Experts of a small language model.
Experts: 64 experts in each of 9 layers, 256 GeGLU neurons an expert, 2 picks a token, a sigmoid router.
Below are experts of layer 3 (counted from 0) of a mixture-of-experts language model. Rows are named router (the router's row for the expert), gate (a neuron's input weights, with its number), up (a neuron's input weights, with its number) and show model dimensions 128-255. Each number is 500 + 40 x the weight over its row's rms, rounded and kept within 0 to 999. Numbers have three digits each.
Before each expert's rows: "comes after" lists some tokens at least twice as common just before its tokens as in all text. This comes from a sample of Wikipedia text that the model never trained on. Tokens count by the router's weight.

# expert 35
comes after: " ", " (", "–", "16", "17", "0"
router:467521480451384600458503442443547565474480512523465495486567571519494487448519517517501557500527490486500535551568533511500492542470543520513478488471494516518538558506519513509520527559449526479501510502482532525476429490502440551496517496509440469540574638435451519486496541475437544598492549492474494443468542458471433517481491507528476456410511526520514492470475568545464514452508
gate0:494473471507478542427420591491494519468523471472527461526477517504403468490469506503530529505459424497534516521503514478465468446491598518493485623552491553514514526506428507488532575466516598464536496504508432501530482500506487461518456626557443461516540520489452498550522546573508467456533469504506511460501436515583527547466476470487587480581561453492452437537542500512534537480522
up0:542481509456534516442462472497549525455510472511533516400486496583526498476581502503521487533513564543512474536574572464490484466542553519503489482505444442486561532513512479475521427457505512565519530475498520506444467468432488487440512468478510426472444444450521500548474490486489575548401520550456486496461475498437474482500447524469441581541518421454496582426446444374463508503527
gate1:504423459525463545513507520483493495522463546553511537521539495535541533415523598524474517505535381461520499539468518494376504507553485580481511506429547548419522510514468534532536514519478554540483475539584537516538476449456502488553537465507520555570487497476508611502594465477489534536507523472534552427477540454525449498484555524537515456498493567484529549511517503631552434415457
up1:479563533511479537468515532461495541563451537509554461435511493510581427460554496512511427511510480506390443500518533481495446506529424505529527553480493444443458502516574444511457525530505489402482483491492536495446480500496549513491535506643476518479505505482522541542441563475441533449485466550479489485500465491495480519517430516455511476475461483475508527497431509511472451491526
gate2:507490522557517499526530559528530556478473471538500516520483451524499550508552457552512428540446497536522444512558484485509510451563531477504524534514450505520443465555515621452486472457497534564526443529532534550451482494523494489562444508509547530511509536520435491586470476518463469472515414546469474455488473534509509471562551528469531525485509445535463455554509545514517437498482
up2:505475567517476551502493473481482556506439505544516505458514467596511506578475486528487491533457526507484430567526521597503484493516514482423540459457492540488467515544567512459475497547455516530528555503488478519538511461514494523501554491475491469574464542496478491466493541480467535489460494558489506502476512516522569462519555436514445517458495480446509441449472555446532499381514
gate3:501502459522453463466444484517521492510489538479451492551535531501493491557439507488515531466553526419488478565477556487461447500483547500506483549488496521533525587457435559486535511467485487532394573549529469574497552455441471515564526510505480484525462525560492505517535454504496454507460550464510444488527499443466444436407530564512548465480458452482463524501492514494529494460496
up3:436525517534483568462500504494519494542540514507520459512549448490502486452508428538482525494461569543500464481506498514590469480500537477454455407494497480450491395570483478527474500443496484466483526445457503516572489520492476505571469487471527449527464548503441426442486560473508462520478564456527476494537511512490542528502499450469483531513431545416541495487540545550516542469552
gate4:497488471526515541494477501518536508512466486548466551521524511525492600474503535457505463524462532565510476582510439461521484497610515469477457438497538486487496476574506484497490521516531559532482539505541568490553493483526483425521552477530505520442552448427460501498522514553406505531491474481524518532506475464513520526501523451456411511525523553533513505434516560492487519570434
up4:506543525568512410582515474513548478419485546436530450586483430566471487493464455524443498482496441453495487486509508538512560454509519542595484546501474503509537507493526536502521493436527508511558475527491520554471608497537547500558546517462487503470455456459524501570531455445568465472563550539426500488507572519533485472457525533498564479497496465484502580607525489571526506520492
gate5:443471535516469482467473593517491423516550434497531460565489509453587402518525458519465517494527473501492450435550528513516448493511546560530530493569482461474532537514506477511476504434433563529451518545433464506611440593478560502547448551468532526555469604495469434489493590494520520490601466511452443467429484535549484531558442502478512510466469506502523453491502560455561525527533
up5:523462444476473550523469423458530509550453578520463534515491492544421578479419539506479437495507471474506517547519507502493553468449437502472568479439505517565522512457478514475534477517494448408470548507500481549453567447544476549474473440504456541486480507575521581509531495512500442525378574505535579566576561463457483503421558503499468513551512483478499534499508444503426543458493
gate6:481582451509463542487490464478560496462510474483560519565513535426467564530473503495457464474555516595485430455488464481531421520628533436495438499554506502486467462534507530558497500489505472598537459509482552466491524475505482506511541446476492508480494525428547500433526545489430466545580513491479491465528511476489523492415584460482420468537537517520504514475494592522435503495387
up6:490463509452506479505495515493473502511610547539448455464513498517515460476509508521514475591501452467526528477489517495525590518438517521446532517477475491499508524504530446470519494538521516506526605465525495456495500552484529455516454512553462501532489479496513468554495522551569512408448493566474542516524490523565510528585417522558580531509483502479503472493443455488498443571539
gate7:525432460446512614466473456506426414515464480488475544476462529461443501484555521464521480511568530540527521461428520552487511498479478470444465490513523468408506497437490451534532541487438486499478537533513486446543539507452496436479568497538419512483523473472509541513458516508531439532484434581564527574513486501539440452549552493439496451465577516548449589564483498540477583468566
up7:577509420532459520513507470572489465519546548557518503491579440486486568493444514505502516479547425520506486532504502428518477474480536498503535477446479470501536495470473504535550440540485469527506455551477486479508478535420501531475468516539451433484468484453514517422470478526502454521464537524504506515536511436481474486569501455479549516498445477458492443502509460532494512507583
gate8:511505503442421475505526494470502498531446500557539510541472544519538557515476558549514466489544483492410445500473445461566470485530528540499510460458473510522393420512486625570525535437520500554535402453484520615499503512494523485489560425510506505449607526466471566502550444548485527528526529508445473540460494431509448545485615522506445472501537512511548525485502517537497472430409
up8:477492441509414465458551530501507498477499538510481481494515511486464478469531409521495539509429513516507436464518461518538552531396529518520531478497523498476528477581495476478474512502514514483566508440490515540621485523510465492451504492495532501524508553578521496440516469565472462595449476432483476462503545554495491523487546474527491509466505519501552549464538534460476555518535
gate9:487461518539537497594424552521494447491496521550485511450494536463497537516534454475522531482453506474483495503514493508476439503542466543501416487510439528451516443438532509495510518513464565478467481505508529539441441481432460490497611545456483537487533486459464568476479463519416471501495515512460487556493497427418530480513466570537505492554478540447539513533506520458480534500452
up9:456505490513496498534510568511517549555504546466460491468487540566524450527593474462525546479517466515515499557518571495483473506410506494477582420524419478504553570517560473558516496505532453568470437495427499494452561550602504559444488445508530553478459538469550438433553561485490499521534550531506521492502519523571517496438485490522551546478497459494479569530578565459544472538523
gate10:470485519542565471556468537492469518538396539492461460492496567501442460466488520525499493544414494483530530516550506560525567473430490586452476506434534553505495487440437572591514517520474537501495529469535525590514509525482487517575537543545472557521513512520486520503505502523583513454508525394561554528487460464521471469491489569477505516540548508554494499526525492514339534557495
up10:555558479503492437510474511504589549441501511501469486479486534521434523443476524514450441466491519476439476553493511423576496512509477517537473508414513493497444467551489556554491484482501561483577536402491524520469560508497447496519515405550469481446581496484545541483598485502545403468445461519460514476483509513495486528467557501533472521470601493551447470516539466421523524493491
gate11:491462506451483506540476430505523499453498433496542451427449547542561533448415458461547533552532431559510529534531484486488525519460498515539571488443455504518504480461458559538427435530416432521438468589473495512524530569494503552453542542439453551521453517508483526491600531488493488475536456458509519558492476467434468426463508503469535432510566467499462578602463432462537477478525
up11:569513470520481497496471546498575475425501546521564521510562440481543469539565506498456549549580458461429489499497442448525497521479483513492558490483472496500566441510471526453539460469508500456508527544426491506443566520525479503540587454583496465504511529510492483512517459556484482470459640523519500517552566495563470507522502503540475436548520413564526482500506572506533535483479
gate12:475464491530552537491502485532463484518544537497485542559485401478566509498511483483508503483514473516475488467540521546480511524418479469418524496507470492520508516540513466525471516486468469446518491501512471423512457507528517447511512458551544473535543500510461527495489537544443522539551542438498543431484484561429510480519472474472510549516539553514477524475499579515543527546502
up12:514482568493456388489481493546468499550514533480558513530508431526530460510463433584473518450484499409538534563513519612511522497461480526543487516537512492489482510434506513486453527508568484554570467485491470566533513616440499534570501536564537526508454527520507438531555595494538468507548510511538482472518480503468534501476453502483560523490423419449464499468470489495549510508543
gate13:421488553531544453524515489483521531493502450493471494451528439449527401457489551468479455506489504540564496499568481557440533503471537576498493506463503507500512469505530535512544453584503526496505534489451483521458382563518549457573520477532529490538469597507487536506480513551577506406546488515471511508534509467499518475484483580538554513581392478440527557546527540480568502538496
up13:463461525535554515541503457533502529509490449504460480452511478453435465373401469520436498473464570459494514500573441571497441502483561543444454538473502514455557483477520512501522472561522514467498552494493479528462436509459528513538547497555510496472531559487479503543392458474492504469516522521396478491521519526488477525511508562540527527529473532416471488533525467496457554503549
gate14:500449461539515535401452428470509439546473497488445512492465513457409522469541461505552536496492462533462396533470487561432498523461533568464515605547514544505562518482479486529502555424421429537568457554535426512540476580556477545571551514451529493475563513471555510471521492535507518518504553486456560497518502457512496508510527453541535482509502471526503507520550467537532540439449
up14:488449418498453537435518414511499549488578544467482488533538550537423458523524459516579526557543466481566450518493468415569487483496476444553554426536474557527452474533464484584530544427515485545502488488495460512496532560501542467553464441475563510436508497466556463445554453461527474529523570446613550410470474496517495475512530490489451487465508521488466479530542516496545429543572
gate15:464496497512451538494405523532474525504496459534513520448493475548522485562430494459415507542504528433434468550491472509543438526552522501499472590438428512472487525588510444537559522596516540492564554580513475512510530435483514493500525542540480502526528545437536507486480397495515505530465510484521520504464524477461489418458432432509423468533566495547528446495533519576475461575513
up15:505446547490559564464468555507502471549498490427537494541490478523430510494513509474481550483464466502424550461546530562503460538562467488467478533456511465418549455464514463501624553561506563506507465572508472420544515496490542442448498537553444533507510507492522465508525518484440487473463478508538462570479493525467470509508448453467453475524485505546426554440419516466467573603540
gate16:545572470510461435529520556507512461471489513493497546550447568531517478541594500516504568461458482468483408470445523370505559541448544528545476447490511517481498478555476477534549510421505533582478456468442569559442500516536426524494585478481538486481560501500492530506536500535545619494497463520524422451495516495564454565516513491495553473470515443583533467498496522617531535449496
up16:482501515496567541483528579517411524485511473490430501440511483507500499503487563597496490574480500491523544520514485473475512444422500465496507547472489469468467495431463514458500473513523477480495496485481438527455571560508453477466560506417468505499523455543520533470436479509493468436547519493468532515494514548490540506468489523465534520463520514497513450600507476527551473530484

# expert 9
comes after: " ", "201", "200", "202", "199", "–"
router:458545475467359511496506487467504551512467472440505552491476563586484497458475536493503538542528554464495473542544546506536488523493473628531515511502493519488505535504518510533561529517410511486498506525528482558521508466434498556481530477543479461528583642511531541522517515536487513579520501528478410442433542466450412382484471529533469444438507478508486465413503489558478529502506
gate0:534531492541566561444472477592481542568542480493555571455525469507570475443544508596501510482515506458565507577462423469431549474436494505499472523492470508461516542595520532449517474466491524450564511454459572456544490546494495511489526487446492541558469468483517548487565534474461525534499502538556518540477523519487506524484495485479529519459551500522466450507420509470522476499416
up0:545514574532482515490475534507458472540533572495554466558490462511564557486545456539496510521543513529531502518485498571500474540451461520472400483471531463482500540506464459443468473524514529484502535470494527497548553537520448508448501474515545490502456473555512480529510531553394445495512414521462494479522528549516491577492460467472528444501475534571489449507475508515526559550527
gate1:459416529495474499502593488511452439543488461461473546443516548500454434483605475396434529519517478471489456489510600496499526456491450603545530519559498565560504512551518468550467503459483455455520512507463471397525482521445540506486462529485534500484456523499468394510457483494483541467570497447473458510461467475487441469455524481495460501498468480505480473524491507452523489477481
up1:513485495457496487444499484439424472606550545458529442419545539518454481522436540469451514549580468508511505522495554504459462423504485509492551494522482516522446454483527549548519485426485580488475482530489488501514527564505556474451466452476491459518515462475552443574474468570550545465549479480502445458436530467483505570483502552478474531521513478498554547534474509508546518432446
gate2:520488436490510487400494519532463513443535511480530503518445440541439504365536507529520491509516408443516499460494488406484435466517499520484544519472513554481493484544468530526469500511536497528487458482480499520529494521457542458478568533519500502512467471497426512460446513507509518509537520468504534450431515450438454511536458544514532531482545509554430500506558454517504467556439
up2:563488480537496485468556509475514529474492530504483489519546526517396540477463524547483491448457484492493474480511521478533449421526537537579450543477510467468471450550523559562530506498489479487505425483428514461502485450527591475464506474557585505425469507536513440593498522515583457481458510467469526458518585471473479464515495562531508465526509532519470457450573447578501560498431
gate3:461414500545428541484577483533510508486466545485481528505480538538454439463525509493454491465564525438408490454445608482501480511476443541488480524502522506547475445522565501400479503478528493527534491448478544467515519518544593481515506526525528514494496472494444443452477542425524572488460510475451499486468516453499520477437526464490432552561376532499487506508489507560464422490461
up3:574572450496563475506534503522566506566470435533433516407524493566539536455456497524470496460506494509500521551475445465513436455544497488515547585521511569484539488519490537558475525425432478475532507511555495501457463460444405476511506522464480458463471550494493477501468430516475464449479506516510476522533496472515457537515511477517501443518618525448484432465532509530489526455509
gate4:587452434525478454450426533500528508496458541562521483440505493476473505449535507531467523458562546523508548473546546546456481452462514531431476509464437497417484519460475578461496514520532509483543492462547465521482506468380485512598480539553528463609537470387486509447462557516514504498501469456568468516536508512483441519483505461587506534444519473498466499555459497481436543517452
up4:463527553497484554505604444479495475475497498566495523535515453642474444489534490468544505486513535539457435482510413504510559533485555530496513504511494479567465554551509475514517525531505502604494557534495412426526501485432508507516472503492486486511422472480552536566583430442448593517489540427381527452479503482488469485524483450526539495492469489480549483432508460491477507482409
gate5:515434422466458544418516496503470508568521495495466552479470521521525467459444563538503498472553563535557513557539508463510524506526464478468568565492512551516437532482529490530510491488517423555545490445529527435503461522502463476471485535521492491505534456479471540456456534475550552532538511483567519491480517467472448523460496490532507536511538543473502504483475490458445438494485
up5:586466437517483480496613526505445478517430466481471547435482450506490461543550476545485496524529458442593523541468550520522500487492514482459571473467498543547479514510554543522479464465465489455576500530524497473499535482488433512537547477489529434468453460472487482446494517498543524472511513526507527476469537498438483425474476452544555569497472472464488534485522483547523521524502
gate6:513428531547439461501515523549520522417530508482471474460463458543544510457568519472544504445452505544501531527481495449537507484543476513594517517456467513491478509522542471528558511591559555543516507543491444537514491560497489493433574506506478529511463445422519525407544579448465504460538527530490437451493478534515536482504439466570543471504453521465546488482516492473545444569511
up6:467457461582498501520526514527512469445510523495502480512525450523508410477551466509525511495437509531467467499523529547507469513489496522522461511521469474495518479508485398440579447585580546487469523464506456431580485481491518421460526523466490440506497455478565489462462510474517449464534435510483465546425479518566562507574470468532478424515503495484476429469557510470520494462540
gate7:522466462558419577413423454521466487488488496527582506455465425470527472540476474464476505504503480487530491570400485383503536582485557428567510553555463527475533499564466490534465465477502452523456513404495422518489475508495486478576477487447501554488477520480549487513473540558503455498491453476590560534510531499500493451519472494505496475576424476568442531495485568506489470475487
up7:506493452528433477511430501507445513530489614429485441512457417477502510557472512479430470487571528503504499559450539523507512485503489515541502439603523492500526544472429506452577469532494528497476526493525409539499524493514492507447436496515487459499515465487509452537470448528516496469488451508508592488514520516536522481522425477465520506529480473519454518459516510565484536535578
gate8:522442540456489561493456399497516569469493504503511602481489530452501484554506556492479542506533483420494446443540511556423500546437523472474559526531482558464484546529535508513492560458428503548526467541440496465440485466458470515557500528569391475456532440487560560499501566459523547531527532525492526526566465503505464482522519476497496467502493535447464506519404535457504546474427
up8:538504485431527436470485486544450482491549540496580482459557505539467496495480496452531440540531558474479530512523562506569530531458519433432532473527519484373477527515491549510540511497575485551469512555485443569497586506453480491487551545519457480446470501531497538560497545543522531519417468430476488473551553519514553478511460545463505500538525456422549539522479467556439512441497
gate9:473454408515544479458535561598468533557517483518486538508601521494567492492576494507485498454449508478432571453550452469522436508587548535526526482522517500543533520481519464573508515444482396548514501506486595504470419497483492578497423495512528472542561534541515530364564511475516466479467516560471520546463499490535497498515601496539465456427519502558452432479431418508560522477461
up9:431473456428542474495545481584522404526550533477482528475544490412587534487464561471481552484484478485527611490553435537457518538480424440482541384580572509518551480482479478489449514527518482531527385551498535527434570521532442471376418418547506477458499520495497591422559530557553489476525461466547502490561542534514504500441525488555462540475522476545514446643490518496576543568490
gate10:520495540496486508523456452467480476484423474515537484522524581534502502532486501511520498578450454508521443559546546465505443471490473525501543510416478450512514471563451494484568450526441531570480433467446507455526546449432519501522430528476528427515496460454552464512520438521431482426512538476493478448472391533505458544470543462467494535470465557516430515527536468428478441448528
up10:551578512497517454473510508494568499425497527505490495439506486494605474494532468434461540558542533494430440528455448473550458526552506494533518520505544512465486497514423454493484488545517600463415564440551545561450501486433543462536451441475480584511485415444503534518385527423481571530433443566437472548505518511506501502462502509487480551542513540481488466513509509466473524492468
gate11:477502490493528493460466535569551516461595505567504477508365478368644566506569544554446526502534506497531574486503494499479455573513529442599516475526481507555578495499507460529528507493569494505503505412487632512452490456487468527519557486435422454484611489451528458453574473460529589525496493513490551492509521504582514491574506501499486534522412484561447487513431541500498502506498
up11:510527460538543422460438537513563546473536537515542433503457457473489479463509436525478525500500580457461499485477478494538481489524554479560516471543459474494528497543546348504506437580527501525532496431489560567485584496508433464544489481528491441487578494477539495572516487503549494493532489534476526428510539538502542515499435460586557509623491508585498466466475466504488533528548
gate12:516517534531538549464447516430479566489540478454512502463500555519454497489487506420493475526447463470412471527475497492485536494533451525534592503450501536571503550483422522544459537528508449494527535542491487477529466475463544533391503570485455487554468511549470506506518495457462604491526542513426397514464485524418497526582477460456458465507567504477532507520495566458485473497498
up12:489476507548521482510427526502487531485542466522546533587472472527447518491512380407588517527453519495533488565500569564502471466523485539512487427367538485543511492459541504497536563529525521462467524514483507498479518461551537526511580560582485488523417449546498514471490480509461473482513450462465486493435535492479483493602493495464520486515525500487499486466576512542455471555584
gate13:469524540536491542444534488507526516444443465485511593582488500463501513515489524505438560440532495508433483519444537491478513493524548438459535643501585491530512477453502498503477458436517467542424549516506462466442456461466491427443512552526490569461455501499481493546438473564457451485467478433525551523485446528486554510528565473539504523500456549493432536538581522497550461510456
up13:524453507516498547490515461452454542495426489452492487473513565589513451539558524496554520498445526450514494548510516480496499481483431523487450471425451508528518521534513515449474587466454507436544509492518499468513454519566520538527468503461503512504491515514505550465533493481485516464453521567437498541500446479497504565481539476444451476458603465494476493461432519484476455587495
gate14:486481452403491523516479515477505465442486550526492495490495472532514539497484534583522544516634461577553485502517594511530528567519556523486567532474511518470470476482453595537522504470460486563493446458549463543468457587481484474471468477552488487552522482470517605417531419503500481491485534529556519538453451482553462504469489450550438507480555443522516580520460493453465517501525
up14:510490508485450467506459471477480481539533429497448497560501464436507476494572478491475446461486529451490557522487470499459479464448440393383512510549474494525575547513527425431485516528453523488546489578509501446482583441512528521510524530477479479480417513524501447451528504556513534496534506507472483519535519484452443505561519546462528434502462537471497510513429490459538509506496
gate15:510500429566425462440499576482472518505486528547449512490492551491514494636530440464510462471472482541527525484438495586468440519542537472457548540422537515476471557420438445557442540544503465475520560433525486394502538536522456465434490564491449489549473504521517479509448517496489503436535491467508504558531436536528475487519483524457477462546467515467416505457540504547499594501478
up15:497443547494577467518446527515578470494503520546523494522488439418502565506555546479447532499474442493503485458519429530489499561495449468444584484565521568482494437538503604507512495520475517562485537577558528519488480465492541515528475504542573509526498512485453494432545431476450573548473487522502511500489503504539492535516518499513498487547541481459479592454464533551553474538513
gate16:520465482442504457398471529499503518507541536439531519538484505520579552493506534477483535557521466455517460492519546504475511449542451549500551479519384519436509503472457518514528482539456539507541528503544487534464510474486456473534482511565492513476473471433551527461427547488524497473547541543506559512454455468511440542436460531510458517507531429535521608510447554395536513564568
up16:537499433511494547468476533591507503479463543490490477460415456437434490468523411532492565481486545519486545574498505468467480472441482464554507529508538549548503575480477489552437498484521451437526532572459529550502560545557545517558605455438503467500488470572453428492456590481537517536500531461569485527556566476529521454501540481553520508500521502530493466518480507560479566443487

# expert 14
comes after: " |", "|", ";", ",", ":", " in"
router:476514466524439492485491504445540580497494409454504464493411503534465475461456526506479584502516492452521474518535534502421423553511528590509495512511482540531466502559490502520533543452425517482506518542489502515474418501532525566488514503507417460480554566478559484477479520454477517595491516558452452498486490445471419437489461463542439451421500537534452515463465586514497501510492
gate0:535500447409464500474456447533489512527454542524514545488502537480588420507550511435573506484588484503497469458467500531505452492424500536483489530498536564491472520496574506496512489537545512489542469502511482496484498441411447439548531566575531472527471529465549461521544491539531469441475502514533511471477506487477479465519514520532501492499527428553540466498474456467420526449479
up0:482468481471512559535515503486570502470498443486477473414425527384497546471525407482536523571518453480502557429467505513478447485523491461530482482499550503477487483482563511462428513531585523469586484524471560429497506525497489473479474526477640537480508463436504463438496500443529477458500562512528521536513461497521528506537483451545464526505539473614494516498452468472481523525493
gate1:509375501521453533507480499495511480477455486494590536486523466454516453601533479469523439513565604493516460537521491550589511525440467484440497503506536528525552571530551440494497479439469497513538484471547532487502491483495374513521500495523495521571453499491528516501484521536586599598522490442566517486505507494561483449521504499526449482489460498520523431507493507484466448472503
up1:505449490568518543505426448527505502457549559555534488481511457507497406514467472471466499527604560504466421474523585506578550519423505540518441489448496475488482514470422464445499483467513414509524512406533515537537533508504480504550468454450434548480463475493493564473473468453581535569529510487505502522560496533574520473528501494512509491521536476570504445448476453496480544522539
gate2:516494459543474483437481532513422469528503535459456499510476537486465468527529581513524518565471428447532517523424474485530454478438570537464461514436495567461523440493513485526505519473495499534480527510444499461406470579446498494576593564522464461521525501462610542444509511509494463460520462482548528512506486486505461480455528526488548526596560461496536500485456508484489474513511
up2:508498570469501499519445490551511466430493516494493469529565448568529518471512446468521481458506533509433471472550548520454577485593429486539538527558465502520487514541454435496493457569470472496492440445518504553505512449485528511452419466549560531452437503501436474507500567463530520579496576536553473477507533516456519487505489479480491476450462471513448504448586502518576536438504
gate3:486487527545488476532475449495532516445472496510583473496497487443552467460506522501497472481496469554466508439444451491513514560457501533544490499443509417409435451539551569478542444452494514475517459501528538588421490504495445459490545511505435469500497526467525437558472390476430579460560447474478508494501458519530501530511479521551503511491481477534594492469534515506503527399467
up3:506492507561541535576495488523531530451522447474494468492493482485542460446549442447508502527538520557436487432463568522485487509415507462519518510548514462470495459512516520562477499440536566426540475520507517554417551513528447422494494471517535393544526540511535474549442539433476623467565510454512461536505476528513514512472483482543472493453527493517510499551516507515545518449471
gate4:560496476524487541542504437493470484532502490481506507483434511518492451559475501524453489592491434527531468497533449451511509457434507505494517501452461522446494523472460505502507438391530519486571438570524576465469470513461464510485504547465493508520464486451542476529493490473553568509514413473473564455492525498515512473500471502508531473498505521464478451505572466457493376527495
up4:507555497510477498471491458482509557449532488540473490485469538494460542510483514523487529505441532538602477598478533532361519512511469466526491498454483499499498502557497460440433528536477467516502421493522546441504554518505456502470484557457487501545470502550544506472515492467507470534452391534493552484545501477494552474535472457532520487440552524478451477459505503495510470506524
gate5:513488527490542509432523465546467496523484354424493502490478488463466517424567483507515472490438518503516559521482494492501458483455487431506501558549411472461504506537575462550455535509500428471531501526452485437534454559543543473492536504589528437567495488470412463603501512469518399465539434465560504489513453506471535502561538496506554497482451535462557504432563483453511443461508
up5:480504506507502466439497548553517581435478450526482453509473522464497508473506452561517491567470597499554487432538484543504497529524510477485449455537402469454414449494488407480510459492467471503519453490514480488496528513511471474566452438518453510525551486435526639597527587500552436504524472484526507519500464529474443564510494513498552488485421510497557481480462512458568486470555
gate6:546488466453520515533500466509539503563479422526485507481563483500498454484568487478494462435482456521475436478557482475513478506491504565470511479504523443472522552543508493444497448471479505408518546549517548545587537457467488504497455495527487515540487493546400544502495443530496489483486487521473443498505553494516429506473509493530447514552430450512479381450530488613463532479582
up6:486509520512481541525509484486500480541503463463542461518494513515456474498541483524470540464478456507491500551638483472513498541451480488446553472532481475494459563574545431513477516519539518402526493527482545500533496536513543530471397540504539505561505539525466451519542515436484508506471461564392510497474575525476459502496473487502452505481522478482439457438520513577503534492509
gate7:506482483494476555528528561495508550517472418467490510536430524482554546444521495493518471520505503483450492529446536499435529497527444518597504503575565499492463497544524508528474450502482492463591479514498474495428589474454494511508491508484483548541499476409473474506460464490548451461547544546503567504454426463520463503522519467512551445435435479510478498549472557485506434479489
up7:509476434483493504472490496419487531491479549511532551483517477526499496492455440566471527485484538524560459555508523531470456534471429457496557475531552464520474541564517524539517454455500505466489521442521550491515495491484501580448515513537584584578605487503448552537487458562461503489459485507529485534503521517498455517491500445506497498441527521509525496461553436484508510477517
gate8:497532558508528481492467529460465497512520465436433534583549530539548511526551462453519489467478510514492547510513552531478515422494503483520508431540579553557552575468449439527518540545439517534471483499555406440447503457485527468480491545525506466525497490521461482515520529492397567467460502555502494456454465488456536521550506506495477502485476503556472611431478499472511557520512
up8:490393509523516486516494544449549462426529496489489512529531491438478455513428532507551512531496469468444543483503533506462567489496513504544488497463471437530525508489469440545535510414411448523462426523525448435414482505514500466440513503464453504496534512544558539516487507551412511480497534558444515493473510520541548511493515496511478512488550519580514574509531563492544474518514
gate9:512486486478472559519510431481592458528491364576480531455486470493514461591568489425473537478468489496481562549571486521477566529456497531509582532518537508523535550496528494481538500573408430564528516405530550456465537471435470501509501594581536536494463537462525453428547479485451495479501483537481498505464504503543485497490488529534536524564557502474488509477497452509509476485486
up9:577468477508497578515472516511515479456540537552545490441438497472471553466532490435532564570513494484492563503463499449412523590535503460407505537512566522546505491458484514432475542518558530521532482506433535471532482456501460509420451427536556519497484477469473533510456549439431493516500487477507527527487519553469505487607475484438427555480589551547460574526482472559442488527427
gate10:506504580485478553512417474535523511469489490509502559607462514464513492561538434434510434473569479486507499535544499514514457513490575524527513610465495523501512505487529519494516496503471522519500473492537510603443525451473506467502526535584474524478514504503494523443576471530424507443513507521531469483466477515540524475551481520475502424511528481503525475533514517513507494500539
up10:519454522497517421517499513537505522508600547441463435483471544483505546500425512532513481499524488489469528458531500503502443485456522454518480526505434499515476473447465487486505593523510475492495463553473437473512464507528549503497511434480488549495419485462525490475512558419503474480532598526477496527528478496535519498526495465486450504532530404490501550540472426542466540520526
gate11:577370504492497506530514492486551465482445516479545528502539602511521483515429529454516488538453489518522480513518546482502503509488562498472535473476534509502506514498563572525555496509474489531469471501521537455494442482495492457450524490470536578516535474494551501441506534556474464483474454447522595488464470483510468415415495542585499489513482495491546538524570450479463464460464
up11:541470472544512552480571488501526463540439490528502483548549537491456513562505548567520467531519431490483404576497554418542573470465546503511533554403463527503446460532525554478431501441462504493509463501489473526511389531533504526540542510492491606531532514534543485406473569549480506499483479476448559540502549495543471446592517538501502501530503479488596536580499534460491506464559
gate12:439521402525512523459453487553477537484482525517514486518494506508488425495481586570500512483542529491493454445489520472454465551437499469489558502580515471401433505496514487581468458531493425490501522483502375542470490513514443505481453487525528546484495482441516493532478461485508520545520443522496511427451524528474512497468459577516568557420470533511510552527512506508530499423492
up12:531474516496491519537510486469457526502452564508596532580550553570511562492501454465483428520537512497556492555488590478595509475524530520484518517414577516540530511541577475402482459485540602552493517492469515494517450511494478481531471487507446559591537490559506563477462504504509552503505498481497520518498432490547466471521538493508412430482589481473436543517414472461425528489500
gate13:507472477518460491491469508515504473529502462486500527512466555578548477493501499472532431566545530530456498491431455526478452488457498487528527557503490509443482522518512514574518547524514382548571522526541452483484456441442490427554498522533492523500580557504556465543496469482486532497545500529510497526556514448434447450431557545495504480509450493491480432488492476534499471452488
up13:440552462515488488519475539419456510545488492530515547499494519525485437534498474549474517467505473536545504529605583525518544446452508488546424533505461497447506486550556452528497389524475516458541539459460480532556495485522471533515566531467491507492544479467451502459466477489561495450525443438522489461537537479548514518488477494559605492577578462506537487469534568478525513506486
gate14:496499515441471502522489529515493504530517434525495510529448534424510536521503492482541510476476492487497494516502489498553346494484597510495462482456479587524483483531574602555515500499531532485517600476471539483532540571488470519492511510484460530529461508514414453510475480486448477565579508455536453425508559484515496504472506487402432539585531462476501507524492529525521436437468
up14:504548479503492434459541501479551495461445494469436472476517456588580505442416531437456514497503489462516498520432497450404491432515415529479501559534460487509533479514430449497514529517498543451433499530446502524485504402536549517466546546453513457454524513543423477500493455527556482523451529582537457522521482548489490465488513492541476428548541575574536516531511515450502521464465
gate15:442519484477481576537445420453459508555466486574432527519524573432564438536503505489450454536545475488463478537483529553419526461455526555538513532544503525491560519511488470462483463428442476493480497543530488512538486477507494511510463527509511545576488551581524433431564574555521501506597510460554511451453454492516532538495555576462511441470446497454463433503489502525429489415435
up15:459546509460491501511451467485527395527546534518416462543520507511501509478505468485478464488451480483460543513553502567506556495404512492528523471462523480514579490500435461473525457531455470499560483516489555442505466530518478502524489510596506553530501485534497460514511560496588424499550441527524506490525553504519512488510551458496517503523464568507458438473491453484455503527482
gate16:488484474485498545446496509566567428510520455544484479484466536482501532535507607471503517501525517532442535473471568485474514493483509396522496491479526500552516463525545476509436528516481446479519558503478555450478497501513466462512419504450487540522468517540476501490535516489498557536544512485441468522514492482549515518505501491536484554473543543476578531561471488478471515461507
up16:556482459531528548447481472523508498516560533463507511445464489522502515416525527569490434515508509513545483500459459429525507616450522490489500511474492545473535485506499543573488521505489482464522519529555536503516478532542511436477580520543480507521547498576552442488464505519489561497536485491463546552465548474497538518506442526453495456532499551450534483447530495546504457507509